Weights of a small mixture-of-experts language model, trained from scratch on English Wikipedia.
Experts: 64 experts in each of 17 layers, 32 SwiGLU neurons an expert, 4 picks a token, a sigmoid router, a shared expert of 64 neurons.
Below are experts of layer 13 (counted from 0) of a mixture-of-experts language model. Rows are named router (the router's row for the expert), gate (a neuron's input weights, with its number), up (a neuron's input weights, with its number) and show model dimensions 0-159. Each number is 128 + 32 x the weight over its row's rms, rounded and kept within 0 to 255. Numbers have three digits each.
After each expert's rows: "gets" lists some tokens that make up at least twice as much of what it gets as of all text. This comes from a sample of Wikipedia text that the model never trained on. Tokens count by the router's weight.

# expert 37
router:134093123173079158110115048178061114139163086136075159187105158112147108123135140100144099074149111118096100165138163136123179139224142097137159115092100084139133156070093117162127132135150132114117129159124168150172144151092090172141084083114142163171133121090197130151152153180111147125142087119207144180124115099144116093163165146114083103104120134105169113158129154094097150087153062191123126120114150177152169154107125120103071142146121108110117121118066139162100153120158120
gate0:093149100080031158133143097100074204170101107127116159107164142163198146196128179083144152141113137121119156157173157118103189131173111126095156123120139130166089142131061146145089120115155107135104100062136143174140142137163170180158145114108104112163095141118093179149135128199104104124123129132125118181169139151046134136146080164158143161115152169135167129146140114149126148128148121136140140109151141157151162118084095135110054103150104127133128114193115122121162129151104143
up0:151128162117177148152062125137141137130123168125126145142123114183140097174093105131082146084203128122106116122123157109118108172036176092135177123103138154096184128139127115165134081213137124155102180207136129102121157126134069080056066111141163133118137117175188099056111073102131132154149157128127125101136106161142081106126128178137123171117118108124099128089176168120139138123125154084161089125067136187105156150122125132099145127091127081120110191145150119138161096132119050
gets: " the", " in", " season", " a", " for", " won"

# expert 42
router:155077145126128122073106130174105103065120111188043123184107146059136152163080179147149110162138108101079144148092181152121135156113128100084160138106114125115161121098140104131134159128167147095143135102182154067206090157118087110147130136090158161125078131137165163134137120119083119092147122147159128118149091078155172110115182180148140135086156167075160161105122137122092141100072045152104127078112108157068138166102025088167114105135237107119111086052102171172157069113146178
gate0:115102074103096147089084127154176143138113073121118067069086089172206082151134145142104140102160089102154150132085151142146146170143141122124165132109134139122124116110117100084170144147131077176117119103147159117127069093120168159161193102086091132203038043211116163095147146155162151186105122146130122160094106129159081103132170128176166134125102137093147127135105143125098117100187133116128164052179113143180050108194101143101129116120140165117159147074118145064123133142137103
up0:129110123172147123102163074167152089141102195190122153144082118131085157106130163149151105059068117162130136175120109103166082092128144123116107095116172200123139156137114126124167160077153159157128150174124111132126148115134118135153104134119153076085158104074163138137046110163132089140156114100111112139103151101040104149078134129097102131124115144158147125087093152112108088107092145086121155129114177124088141117146124165108173172178171132104038100093125159116155140186085163
gets: " and", " was", " is", " he", " were", " also"

# expert 25
router:120134157101171108158103100160152139089152164152135198132159147085119110112132146138126110172174155140185144163116157157142126119126166162179127104161148148157080121114172084114180199155131176116101094074064160116141110204100151170140150117090115142143110137076141143168177139088124103179192128125148202134111137116101097119142124123154175102141136116110161143155130131147078123081150080127132119098115159128125097128109165097153093170125114177078133058127078144153069154128126129
gate0:195149153180125098114164155096090120135109150100139166083116055115119065151046148144064166155138136160124170118115120115093110132148167125126159084126151098068103148134143127121175210076107111173147125092161094098110118139058134125058197147142109223149132099111106086067101172129102146091129175092139123147106124107131199118152134109127134120164149126135165132029127102105104093078166115127174141089096116090129143171135155173129163140137082096161134114131162104083115110080182147
up0:132016138162116148123139157113098095124149155138114111157075137201147120125155168095081158108147108146069192128156090145158089147153123121141133117139154137142125112086166117127135097151125139119154173158107117113155108134102124150108148147137147040144132152175098139106142094088141081105147105161136176218155136064090158177126053142154109187142130204148176147102134136121149116124128145130104143083057153119136122142146094159123148131081160142151153115069114139116077127135165088
gets: "S", " S", "s", "as", "os", " Z"

# expert 2
router:140068151141160144098120107136157125144125135126111158157058080136167119151113193135174104145099137107071122120154128073153087091136142147151140128143125041161128165143141084149141190116133209067102197045136154069163124154121086142148087118127155058128120157121132094143123108113195181153115122157155187153136127129138134166135178123139138155119103125122101095129138051148163162135153087120171086092153083185148142116091136093145146112117166127133071134141114151212164111128193147
gate0:192100056192100128090145115150128098101145112091126114133135086098135142123122106135089183134092102133132141168143096130145125092113101200119141161093161111133116150153101069173161122154146140048120122102128124130116127199080160123125125143132122159093174180100120079064154093127191156092133190078112108125155112144101143142098138158142189076099143127133102132167137132168122100168095085122133144210111106098097132108122073117156147145113071081176168105209089109121125115015140109
up0:140147180163115149170090090171124099139151065098086077132147128080116135117111120130079155079119148104150094095106146140121147145165108133112228119132172103075162114136159141115162095151148122182134133118196153157123178135095133101127060156152137082109128093130081107129148117130163177107106133107173136145128119098116174131126166117109146086147055147153117114099169166148138136178116121089089188165113099053146132128091057117166170156146140034124134173162062059133161127118060090
gets: ",", " he", " it", " by", " was", " she"

# expert 27
router:184080163174127112159092068178091109148121140128094156162057132108166160140128125097120098158155151110143095136160183150096087128137109185163176182136077144077135142094110119141191100107196122109124161092098158080139141146130181130129140142063168133113112160086128170179131127184167145121179119093151120176129146128157175076117133089099112164031105097162092220133072081120099100191087125153164129101119130137139103186117084121105121164104096142107113095078151205159122139132098103
gate0:161113132145118145123152127159116140133116129147137149081146117156157125156108175106113100204183109160122070150084184082095114121162113133136113131146124141101167101081109142128142144139175118130156130090106185097115068139140182161166184123100098126159101162167105189134154179141095110181189184109136099142114117139207102169155130141170158180138120188158137136167119158025071133123145132120185080114072065122124144169157086145082087120129103136155102050076079144116125141156126153
up0:152098134152120160118181092102133133193092088157123143147135139112147145147135109106199107121063082157112110189125121137141146117152122149136166102148115115135205083166159101123149117145117086160147113136100124116108131123150070097128092130092104140145124169114036112100135126159163150083145167092128163130140145126094153093135119077152147142154084133177149157158146115105183130151114162127152162114150119105156150159075149160046144156132156157153080112114145201125179199120081084
gets: " (", ".", " 0", "–", " ", "/"

# expert 15
router:127132180119103119151141077136133108095055081191112151136122151134138140141086104110095102092092108094125114106106109148169130097089172130109180149127072104173151150136181184086177123110151161112132081141131173142141126190147125144133139137168089161165109095106089158136128117129101150157127084169125161084223131158151164128121139082163178121097115109055172152101162140125086053159129160151148137076143098126150129097146104130151135163139123130120139140132138125101117096151235114
gate0:169180108206073111208161138126059077125095150121090088180107118171085191180178151217110115108127147139128102149097124127148126109116095118125122118126124118163177174120151123108135115169110142084153082060126145155202114105105152144106144114111111151111186166124099154109137134109137113094153155153099117094113153174141205114210115186134098104131106164107103128145089181084103110115151150144103181112182110073180073184156147148077074111108141112086167123099122110130084149150133072
up0:156215211172088158130149084129119158146178108119107121139136107156091116152150152126111150097124101151074126142119160181104130147173118121103146106149175182113108095100179126075153176160164113100118124104123168136099118133128125086124117175115165171145142132083110166173146094105181146121169106109190147124165161098146079148125091117106100125082122085076227124108169166158158120161106137107162171115163138117092151114132130129125096142086043129111149084139098174089138144089126099
gets: ":", "|", "at", " at", " part", " United"

# expert 13
router:114147146145108113155103113091076146123084074144092180119137162117181103095144123137168063096159126110191160139159153115122123120119147099138092144093088083160146115119183122195175097166215120104123138129158155149152145137164120179150064052108169138161146130127111136117174156090110072193184100104163171141109160103126150108162185129166162151112176122123162173174135080153114132115136101188126090119152077201094125170127106120148182095099093167132165140086149164129109057106159111
gate0:139103173110073148131200112090110134157151142126145106158131134139138123155110107109123190139191117114073154150110147127164103163146108174108085172163131195135172124138101136168162111123108171161146113127116098140170157112145089063172203144094117117155051107128092089058114122117181096143210129132169140150112104111122160132137094115142115079097101165155066122154134175149106074113091160069126131171149101095117169059193104133142156099110126104105101176161112131127123117069050136
up0:137128158098146108083186142127119124153049201090140145102148180129109164158140140092137131191118119173172120156128174192048130108096153142093194148101142158160080125103138094144110118133115126183106112086170134131160111111146160108118151144166120171173155134133146138156102104139137155139154123085107181127128121094177132093147101133128154111160187160084136113180098169071166130146113151143133150072103177109190147088080109191111109125107148121062069132057181103083100084160098140
gets: "'s", "ing", ")", " his", "al", "'"

# expert 0
router:130126165159124131139130085149066158160039145133139134148115191083151130155136140151079096120163156082088146112130156119097090105107114124134164098131115063119181147065187085224130072205191157116119145077078131095151157166139110163163065084084170179166141125126101114108153152137110074144168140130128204137142185100090175103168126140138101107064146144109170174110135114111113144158151151172187135129145103196102128141114136117144104099064121068096129146126106139170093125087151115
gate0:126115062181100127115103092136124064134155083129173171153086129127115121158062170168116092110146157106122135088110163139074148148146158103117052099117141085093147177130144174124114144152111166077105161141115119117039103116165116144149142075152104162098130125131118167141121123093169153136114156133094142167139167146078184133141154083132092103112114190144101142099146130111135154139093099099181141139167086067132110120104135132150195155093125047166135103158140105101118104115122148
up0:119167124112120108121139078095101098126102177131122104122133124164125180142115161184122140105131128133092115109068126159097105139063074144129163092130187161135123143099100110096195135111130111064115119146168157125102122201138069100150153089119166115150178085097162103084110117214099109163109182126111096102176112136192156162137143069161145103110138107071122147150134139108030164148137071098147117129136133105144145083144155075126148128105153062122094045116147156101116205138132147
gets: " the", " The", " a", "'s", " his", "The"

# expert 12
router:130131158160152168135143111122127176184108090113102122144142100089158131137128106210130101117151121141074075104116116180120119162159117161155162162104088106173113133130160110153146215144168109095090120165120115121158131134146120191145169139103107140129107173088162198135162159167128156161139083075153076090087142144150161128158142133120150069107136045201137185171161139107121135057096113130130133115115087117148214185150154136113133169113154181123100093173103133129164113089172165
gate0:162069155175142114133158079154104106134088141110225131127111165085094132106154086118112131119123165145107070106156135095096086126117181151149188141120112111136111090186095143088146109174122148067106112158132074148173131155138047150159123097116135082156143147083150106145080135169057122098131122140093096127092146160113128152125119155105083176113166115164162121164132150132127100126139180127131110130181104148173092126073108089138101154111186097112170139103089110084157106117160105
up0:173102099101142176137088096102223140145122109126084130065129180039132133150085163086142106091215063143145081112129126148107144145147173170093153087141151156102125115101143169124111141093166090103126135180112124123099171149080126121121133096119200146148145102169100081154083189113119120088168093193114100084172116148150149118154126127097114143163173120125148186126086099087121068118069077127173112046117142126170121136109137133149126158088204097187137105117103073174162146138138150
gets: "°", "\n", "%", ".", "′", " km"

# expert 56
router:188074160166096117123101101153122149138129119132073122107165151094105126118090186093085093118165119121134142116084145157057050139123111170151156167123070110172144197172095107105162166130163161113122224126213142099186151127091049122167108099100105163155147085135120158114168114139145095071157148129158157146118159087151143077121166112150119142105092106102117164128087128090125127168114064184135158100189100156071102167168164093196100074097185132095134112124132176125126137114160107
gate0:120126144120176137117095189164150091166191145120093087119140171181142097136123126114121131118097129080122082131144099100114069051106184110139123131118130181170101150147122113142144110145093128130131131095122162111117106098083133171139143183075071138129116087146130107115151096156125123120136074068157134168098155086117099095125155116137098124099108107167196153140150134103095138107123194126177108126119135077177201138088087145071112075071145122096153138117133122149126137175138068
up0:179128119216129073204194094109103107123097136089134145125155120154129146147127150164113091104143116128081133161077147111070217106121125110057113143162110123179095073074119079122064086140170129075122114119179086155173118129108135158207120130137136135114101161119162212133104098103123107059123139077137107085165058150152102126145136109108087115086113093155164114167093114141153129118151076084137141111130143125098116144135121205084116078126098126134144055116054128093101117123128086
gets: " and", " to", " as", " that", " which", " –"

# expert 40
router:153114099152131131113090093129151117130135108163137165168136098134162154138067140098171135128211136078130107086125152109124133151129115167082142101131104136218154152116138125098080158109207203111164158136111149142155156151091111173155123176164106219154138126111154127159146138102187176155184172119148167094166162084138112091114150112162121081161106153064100160147118094077147198089105096149083094068141143126078141154152101139121131172079102172148069068129119136123076086110146136
gate0:154114107117160153121117162158149151187115140143173161163123125113117106094134091115101134130086139096118132143135119130073128193111130100103137115136084097121127089179170153161082196138085105078132125121124125122077079139099148100126137152130163137164129185068082123137155158191104138116114106123149159124145122180117079129127128194164061147120095112155129109086076095137116096169174136155129124067107199132118119105108084133156109118123208191122102158085125128090142124137170081
up0:159155209110130100138128099136140093151130106075150122175163151112144140130146105071164083139174084159175115145125109117092108193102120134148141220115121073174082101096139077186151130091109074170052128074122103088137139123159075128141116121161066090098169141122137098130135146091118148147099187113108095160084149142204119138089197140142128117104134102168145063085114148115134136157178092137115130123135133130174155132123083118114116152135134131136137116151116160148073188136133160
gets: "-", ",", ")", "\"", ";", " and"

# expert 21
router:116156130138117116063149090150109132140109097133124172226129122181171096091141170120126054115106070117137137162121131132120134139121123193122087193147088107181150143181099140182173129099188106057161164154179118119183174115133120070141115132115149146142103106084123148131157160114174097092114134081185193100109207091158162112110154125116143142145183135119128154123107147127132130100066108136124122101159126162118130122114103112131094165052158107102132139127129156178078099121186116
gate0:122138142148139125053190140121117079126115076126105175114168118097192067081180168091104111111064119148147111161132146181094110136147141162143065090100141117131098120180092115155094175091141048148078112145121113156162109121118099156074079097160205169096053179095118161135099109133161106088137104131128145101161163111158175118130140079101168115129175122095108088146116132162151109152135126178105170147153089169107142147101095040161118176085100139157114115147146154090096196174137104
up0:173130102155132144135130132083199083126135066132062122187155079177119120164122151160136104134138148182125121140146128108108136071156117109084051145126166093122123121104180134136119172109100101159145135186149127137105127149095128133110152115035166141117065156051142161083127143103122167133077130108098124174164116109122153104119142084144135132073141095151142077097125167168111112121117116161100150097121134161075085117128181084115170123159173130192078079129185116152188144159101135
gets: ".", " |", "–", ";", "|", "==="

# expert 53
router:213215105127127118081107131137089124183113159127095118190095139121127109102069136169178146144180116121111156169132131103112146130091124145147158151144133090151146169048136116151171137111136200112167140089120121099187069139061159126108136165134151176136112142042139114131148135134132161131184104161165136115166105103147148122192132112163090174093159088141155140128103103099107156136128128127176143190164173163118109130118075105171146175138105142166121100130129112181127136170122105
gate0:155167150123129139125165083127143144136131121115128134146166152187118099164127122095093113080170112154034139123097127135124147089106163108094089138120163148110124095089131149146175127125076153164100154113101123190153083038118136084167143145173111182106136184131130170161060129155138114138149110113158095139131069078119097104120109186142098146126140160106136127119175151056077191149148117136144153107161153128055132162071172139166132143100144146113101124199129131138152050129175145
up0:163139080153062145101091186143155142168129146135142100144147181137167145107167142116079164087133081141149096154134120109124115201151117150071171113068165081180132113134154122106126153140166154134122133124115180160132119141110090122084115117116077157145109130102161161202156105097175140143099114180105097074128139072062138096081126070081087068113090116146074133111172122118199091122176129120087153137186118146064146102108098158072127168138158124086158132125088086148134145138135118
gets: "-", " United", " South", " St", " New", " North"

# expert 10
router:237114116137078083075114103175135121123104094193115147130127157161168115106070187124124107101148187139114129106145137080144089101082177105169119129152078099147176119089162144102180136162162106121122070060167140089248115184096147105119100095111145171110083154117159157124085141137149173114108104148169160155133149154106156102173131114152149169115195078178151212168109118074122141094129110134132073130127066127084155111139105082115161126132140110101134133136090168174133104111138156
gate0:157110096153098112100093137113119161185128164117121138104068202232101080132130140098098144099111083145100116130151097150125127132126199107139124107119146098094158102107132097068127172140155128091125122148126145137192126176122187131082132193139100108181103113104125129192111134132117117129090136149145141109099143075111114140125129155157127217196102141104136110127148051109135083149039150093129136171127118091154097152127147126134110143142137122112123147085160199041199133152134112
up0:184144119133104118149145145168110106125132152185163183117165129127163074164108145182092165108181156067072137099111109117146127088117084202136094146135091095180137158131125116174143121093122153155107140129240081133081169126154150167138112157113166113129096132163154089113033155100105105119121160124116128085059164141096094143146129141042094184150153105084094127154148096191175120048097088143073180109097175111131103145134134102105061174143140108105136130107163133175143159127135171
gets: " \"", ")", "\"", " more", "ad", " well"

# expert 6
router:164119113109115122115078028119116155170132077139150170128139121152153139139118169082078123119145161078054108093098186122141120119153098139128188159174151079144113153083171126132081107117121135108099137059166148073176173154156077119132099131144114165183071136122122121155128168152145123136158162167113166106156103106192107132148090139159167157129113104103079135191162088098087186157082138185144069109164125128147156093117131127109111064100155142112103151114121145164102089126174154
gate0:168169187108120144076103101127203099078148123111166116105069091094127120094123162138058096101131107104115133127103112135111145062114155170135039147095170090109120134189114137142100144168137136143117130161120161134157115126137144191116087155122154093144123079112166147143116124089073122146129183130086197148153135095136102161188140162077109120130100090078153106134129071121164118140110144126135098177117100070138147146102172163112104153185150119119113167147119133131111141119161091
up0:114083135087119179029130126092124138152167098124157160069104201144092087065098136149109165121096074055107111101121157121088197049151079154143144114147110122154112130104129137132137146143106118135094081088120118096152153118145073076125157134145135157193133134132153106104126131080143101134121093132125161136151103170058147136164139110154143131079114142148237094068115143126137138143172134081107177120143104121111098139105139132149097050155070108135111158055147173090107156105194119
gets: " |", "|", ":", ";", "-", " -"

# expert 7
router:143114089151082132105132180178162174122107120151144179148087175133118150150122106103157096154180146128191066072169159131141155122091112102137182149139131073126162185104156051088082119168123119117143118080126143134103154168095144126173110123118161156101116140076153180167129155093144102174147108123146183103145130096155172133131148144127146119146111095140087112229117145130146105115115145122113071116132159131121191124166115069128128134107114121116174066146178145141089063125106129
gate0:112123139146182135070105172105159075140114152154152191164129107116109107142090057100132120087132123095093045165112102105102104154156124162202167116149144158107080182085112131122150165132165164116105135133151090149123141146074141160136068143136177090113150152068152117115123161106175178160165142114113153160108114118148155077080135119153114079160145119081097134138099153193124138142192176078143149138118146129148144123152081137138121126176064156095142108136171108144117068133131165
up0:096128097143107107114078127112134116115152161165127115160080179115130119089115132154112192103096133092134176111119173078191130128128136092134039180137200068084084130111125088114137224169199039113171117120096151130177187107102184149159153151117126160158124144129120131118122179145103143113122154120065117159076132110127120080141121071112071146154205103141179100171149069126140105109096150112051098176149097070138070137090140076152164103189146150082126130115149114130127096114180130
gets: "\n", ")", "″", "==", " information", "\n "

# expert 51
router:091128174167105096062118102112147132181064128136172132149133138113144091127188110115151109148189189122137105131168199146147114134134126144130145137138086115125144175031119094154147175157160126129118170102080076070184073144143108217087198160131067167108129105118108088094136137158143108155131125087159196100154143131192159126157165129136140218103102146097172139121142115147122119087093153189194113132130116125152152135107141054116153135118132133124116137119126128144105125076151115
gate0:120164122133151111127153151132129116091099159167124118125210114147098196141152121121052115130145159102102091108101124108141083097119156195121147151116055175075098156113146140167135176133142128153110129153179107132111111132094182118144148165106119180109103117126168083104101116130122157136152105134137098113111098137054103153134089099203134125064041181089113109158174070083144118101125139183127158138224116097162135161138152119141142148064156120108121106118118159060130046087078128
up0:080114130168117107125162130127176106118082101128138129129163139120098118166149122065114090116123128151148172086148082094185151134154135160163044162200129085070161170107108109186133149138123177189099095135087167141145124141201123100121147125118108170130114136122137130134097041100132133125144133134097142118182138193159201120223122162122124185163106167063188129120147143171152102137126143141093115153124118137149156136096099114135128183119084192110141116144130138097094117186134181
gets: "-", "5", "4", "2", "9", "6"

# expert 4
router:181083146102171172115084110146114154110173094185133148167134118156160122128155065096080122103109175101127098074123155130124108140169146148168188087142082114175133144169161146124136133108145096135131183129134158095160124140088121126131098127173135218195137126113097116123113115084149109165146123124108149084198154039153092112139063126140130138099092151103141152139110122116129119148086057164141159159146108157087146141165134060104079141152136206162075118086096131149137085112158095
gate0:123119105112146143148077096150134067149124107075063118152100131104150133079202079129174136144088122147145121118067102141110112119161152140107149126112123104142103100137106117109147126136133101136086132124147125089122095117154101124155166124150113087130158128109154139114091131131114104156082113132059191142067170209178130132136109162160131141080103134171143125132151108150203110198122119162169208156146182150110146172146121212130078152128135075134114142172147154163140109148130150
up0:083142123124113130111135051070107152132052135167114149067121116164151102104074095142155161100152165166100141122166150116146147137100074101133065159135154089110118087127176108114111150118080122087074119111105114182183145122150098127106082125087071108177132175133135118126154106145170091117097155124158145173096137222107152115101096066122086103133134085150156170108149131188117151104190152160109115094104148173100098136101168100154174104110152192111178126172165130143120116087090109
gets: ",", ";", ":", "),", ");", "\","

# expert 33
router:122163199148147114105183134115088162109082087101079109146121090126124098114140111102152143134116175110150125068064158103177216174120138154092116129169111123130116119147143127147150137087149154089079129101140174112080122216114131143122133081130088151126136077104115136090162140128084152137144137125166166104109150111195155100112173125141129142070164141113151183150113116161098123090040092132128122161121119125131176122173133098163101077123099151094108089121078138194063086111164145
gate0:132117119106145136097179090151069146103233214098118094167095183219109171109159154096146127125125192148083133148159122092119145159159131123136130147131124163165050091135067158171117177123118091091141077111061172114145126167111120125130174099114123160161099099097123108110125123076172154076141104124098059122167192135129151119158082117093143083075149187141180136082105141146175118142122126167127153118137106095169101095125134182139179200125112092141123105146156165120146129110136153
up0:158127093152191207150109120082089090145121200163162204141094146129144121137167168134098162144139115159161093190104114109146094144096126167127115129181090113095139116108149126192129151168124130146209176113150142144129122068122106071106139146134149135157120084152117164148110171128141093158091133119105101116135153123088136152131071144094066145086088071115141098118094229059125122151141112122115173114185109082139140122164171173087136165119121142128185173171131130145159087108161149
gets: "\n", " =", ")", " is", " a", " ("

# expert 9
router:066099168186116083123175135135114110133096083127129113123114120115149134144140129148161086138157165124103121160092142163173120134142146143176168201080153102124152152116095138150115141174145137109124171166185114161215104150143122157135103116111128126132086153129112198144153138168096140152159086135148196091158168118139147114134157105156097104060096101122182165186128095114106169133103075201129079155124124160151086141154141092119145105133145133097165073127150165126165106136096217
gate0:158090123211165098132093097108156093149108163146154119141189083124129155108093146191094120113133083166175145190143183130190138188146136038142167147112122080136196115152181135131123157132178170141064133130117096104153124143086126089079081138086123190159131123176112139133111127104056123091142109154164102170107123108095137163083141146138178152125121152135126123116095131041102107145142117155109144065161118089177117095149173163119163131212101093079119152128099152157095071130144202
up0:177094125205107120108147106128181105146136113062162110140146159109166132084089106069129215126144123160145121096119166113092113092113110053074141162091093159069116102087131163122146093100145057155115127045141152113122129114146102123201129137153141109133124092093167110106149132154140139099185135168161193110075031114142166152071136130119157160234123139137128131109127194108109056139077063171077130145115115149110093138137147136114171151152151142171120141142170145131134130155076118
gets: " was", " is", " m", " are", " were", " be"

# expert 30
router:161108122116098118107144058156113116160147144143101139195134178148125108177113124104137096127166130055120167129112163142105119130122109172162101131132080110091130148113154127159178146096139184096138185122145144122163177165123057143143098152157206150151120098117158192084224135148118112096156127081126173083140105082159166112129144088157100139129099111090093145116146088099136148093082142193169125158085113175145148112125099071114110146146176115068099083095096183141097070189118105
gate0:114085128123148152160152098018149130140071115106148101110124138213108141182141148121112112128145073088089157189083091130143120120140094162099129142143067121113136097122141162191155125156137147153109138128091158181116123113124146148138163104160141101142052179071075127073136141064114121118143102173151109155131188135135112154098154099143119028129117137098098093103110041151142107083123150140132154116130168157093154107136121161171138125132126076184126150110144159087103116121104197
up0:150154119110112182082106110125082170192114054110150151167132065172113080164166131124156115120105117161138080154085151070112122061147119155138068125121168108156170102133143157142173151148120090122105140136072133166069080050089154141112176151089103187182146211176129131141081117089147145115180128085066162170093105140155154140105149124130116130175141151142103060113140113160136146146189083135172046086174121130116103067197089152126150166119106104109109127114075085169142125111140133
gets: ".", ").", " /", "\".", ".\"", "="

# expert 55
router:157165191161124135140116119114084132202091128141136123155126142115171109189147134109110050086122182124138102093153166142126120167133147114118142150111103098109137125083141134203159081166152179118098158133121153107143168170114129152138036068121158164126111128144121130069147173133095071176175155164144167081146204120073199084140144126146148163048120125135144186142097080130131149159108136166175117082114136184128153130134153113151138132089112158102165137135091173158114103143199137
gate0:127149098107127203100198101112137156103099193139100142106153064037155126171115080147104149125136144072099143085202103143135094134147123145087110100104122151130017152092139057123150123100109130112177130109139160073065198148138148156097139063120148140213113122193110129121140108114157127143136126115165128096172121166148133135131153104169123092139161141174140119169146084107076177125105128161129072171106096075125171107102112117050144104132122139172123142162099149117155089103139115
up0:123095118105140126110128133079123121108146119168134195147102142137122172098107132097128175098131146139125116109116132122191135125082091119108146108085125206107116153159073168080114128135171151188076173105146124093201115090134117151082107115131160139188097153130132154120147140130139137122170184198143158130161159115087087107165143071106209070055146166106135110108162105152176150143070144094099140145203120114140105126102150136111089111112105137158094141108133175100094072154155160
gets: " the", " a", " The", " an", " his", "'s"

# expert 5
router:151099137131151137128099111152079153106191122141089137096116130118196110151126162102131109136132110079163106063031142144179119094093152139141123169089085108134141142125145107121185116168179101109106197076118158075128188168133131161174158139132182109097123154107147116128171092097186118146135083075150127163136144139196172136174107154113117096104108146153105139171145151182099134164087054143183096109159184153161139135105115087130115157059106113101077117103146122144105132173082152
gate0:124128107187146105182099120128110093124166128100125163085134081113114115115120146202161155114136142168129133134146125099097055118095114156026125150096098147123163124120123151133147174117134123133112086086143126108146159079161172129162157129176165161077114159034119163088106093099088100158128163125142199126192162150170162098158136156115186155133073162173106117117064144146083063146112122155166123096079148110152209063101081105171133173092111153152071131073142141146121137157146170
up0:173130134170118192141082119137127140193089105119125153120129074112159118134125074151107167136097144129138119170129102087176134129106101153081132143146150127150119138102112132176146074104204114102109110118199105087112084083139193229143094180181104135138109117150189056101095081102129138119158150137118138120092084165158136175146121158098169144112082147144117129148127186117096141099111141126162130132108124074094114166212138103162141112124179101118111121128074100141178131156139106
gets: " ", " (", ":", " \"", " —", " c"

# expert 29
router:112087178142070106110164099181112110129102105136135184095125134130149111092129130137096155064161140017125058095120173124087149150159140112127152136054086069164171196130124106155124159115169131110175147127079138058166166166098140118123091147093135116163133110128160121144199147111163096130118100149110154142095170107114091152129116156126142110099160150095163134173046099102109146141090116140101151143102077179139148123148100096117182148168120196172120115036072205150108161105151142
gate0:181155115140116144111126109168123079111121108114101135084145175124164101160112103101125180084109158124183133148067085160149133127105104120152117132078084110083122165122136151151148111107144147119168201149153141133172125100162159108148151104150067082170149118108181141166160136092109076108084110163125135139077147157109095186089120138111107116104085154069203067182113190092159136159067130159114128173133126165166208122157113105096094119094079136136062147089121178138131118076077116
up0:104144158129182143084151135165109120166094059107126131111119151178119139099139107145120156098141158141136142105081119157153132162113067167091155109132117145098103079123120173147134151111089182191184175120116138146223112155108133120095152193090142121114130119204102086175115086138177130069122111146109090209098104132151184116137080069149123103102174106093060085178119123085114147154109128129174118106141115107133079103139029139080158069138119120142154158097171153171176142123151123
gets: ",", " the", "=", " The", "The", " for"

# expert 60
router:193120120122120089122111089136153151123114098170102184186166126079179081147131132101143116148124122153134131101090141118187110169087151100121111073130151129128145169186108117119152142124144182100212076088143068114160133135127091162120118138134134147141106146100128164099126194086163060131145151189150148095153090077141124144092133130164146148116173151138114108182149089121124131095109123108119114066177099165139145146040141113151168150133142137159098079111162219141178104105109170
gate0:158110170107148106165168064076129109168164161134123174125109131077099219120162113175130125131183142146046141107202161181129111107180123124152100122130076097136116161121073126119095143068115148067162127136145065157200120120115123117161161132127119106177136126125181112119156107103141171077128159165142093180085167110136139124114124149096079176155070139135123189128135086160119203171163145119110122161116178138137147129153152162110130212132109127190140115159070107105078110103113134
up0:096140115150134076139127110117156131115127126121146133135056118112106145152109105128120127147121152130119143172132100104136159139173122111144124160139146168181093175143141106148131121123079120091139169103115162151111150087149128178105114140105138082181159193165056159189136045158121086083148112062171149118063113175112110073141167140093151103122132136166107110146122155128114164218049136096180141118075063150107131195216097141156106155153131103129146111106148103120168122106123181
gets: " |", "n", "i", "%", "en", "re"

# expert 24
router:114118109115204161091139152232145153131213073154088158159161099176189099144135149134106108119116155108146090139103148135134098113092104121145137153147123110089179104132137102127127145156103087081131131103105190121147143121088101166137094126078131103115155165101157189158172145111136102159125137124183183069155154091100193120083183105128168151105139110066094130102104137144082151106120184189057125167090153160153202156065115095107169138116159152084075126095131160171115141105119158
gate0:140128098149172113108083151170177085128092068155146096111180115182089112114120162134128116091119188121149084144161117148119127126135109186115149147132126163115183115135130093093221078134131099146122093131154180109125081112128117095153133106136165158142152121092105126133093171098140115103139116125201171085076152141113101126166144120135077097132142148108084183145109170121111070083116110107104141125095147121119105106125149112148096086102183085132132182164116172141088122169126132
up0:116152146157103099157130145084140136098102140142172130100142162158097180190065125124079132129100108225170139169142093119181146155093123079150180171154133134086115177126124118158079136103099149119135092154079121142162154129121116161114165119132157111130174153084198072147110083134127135169152125113074152086099083084114180133119123201112143186082139169150135119157097098171084089150049143153202115100152170175126178088139141080136168144146118140122118154125132145115147142105162104
gets: "==", "===", " ==", "é", " ===", " de"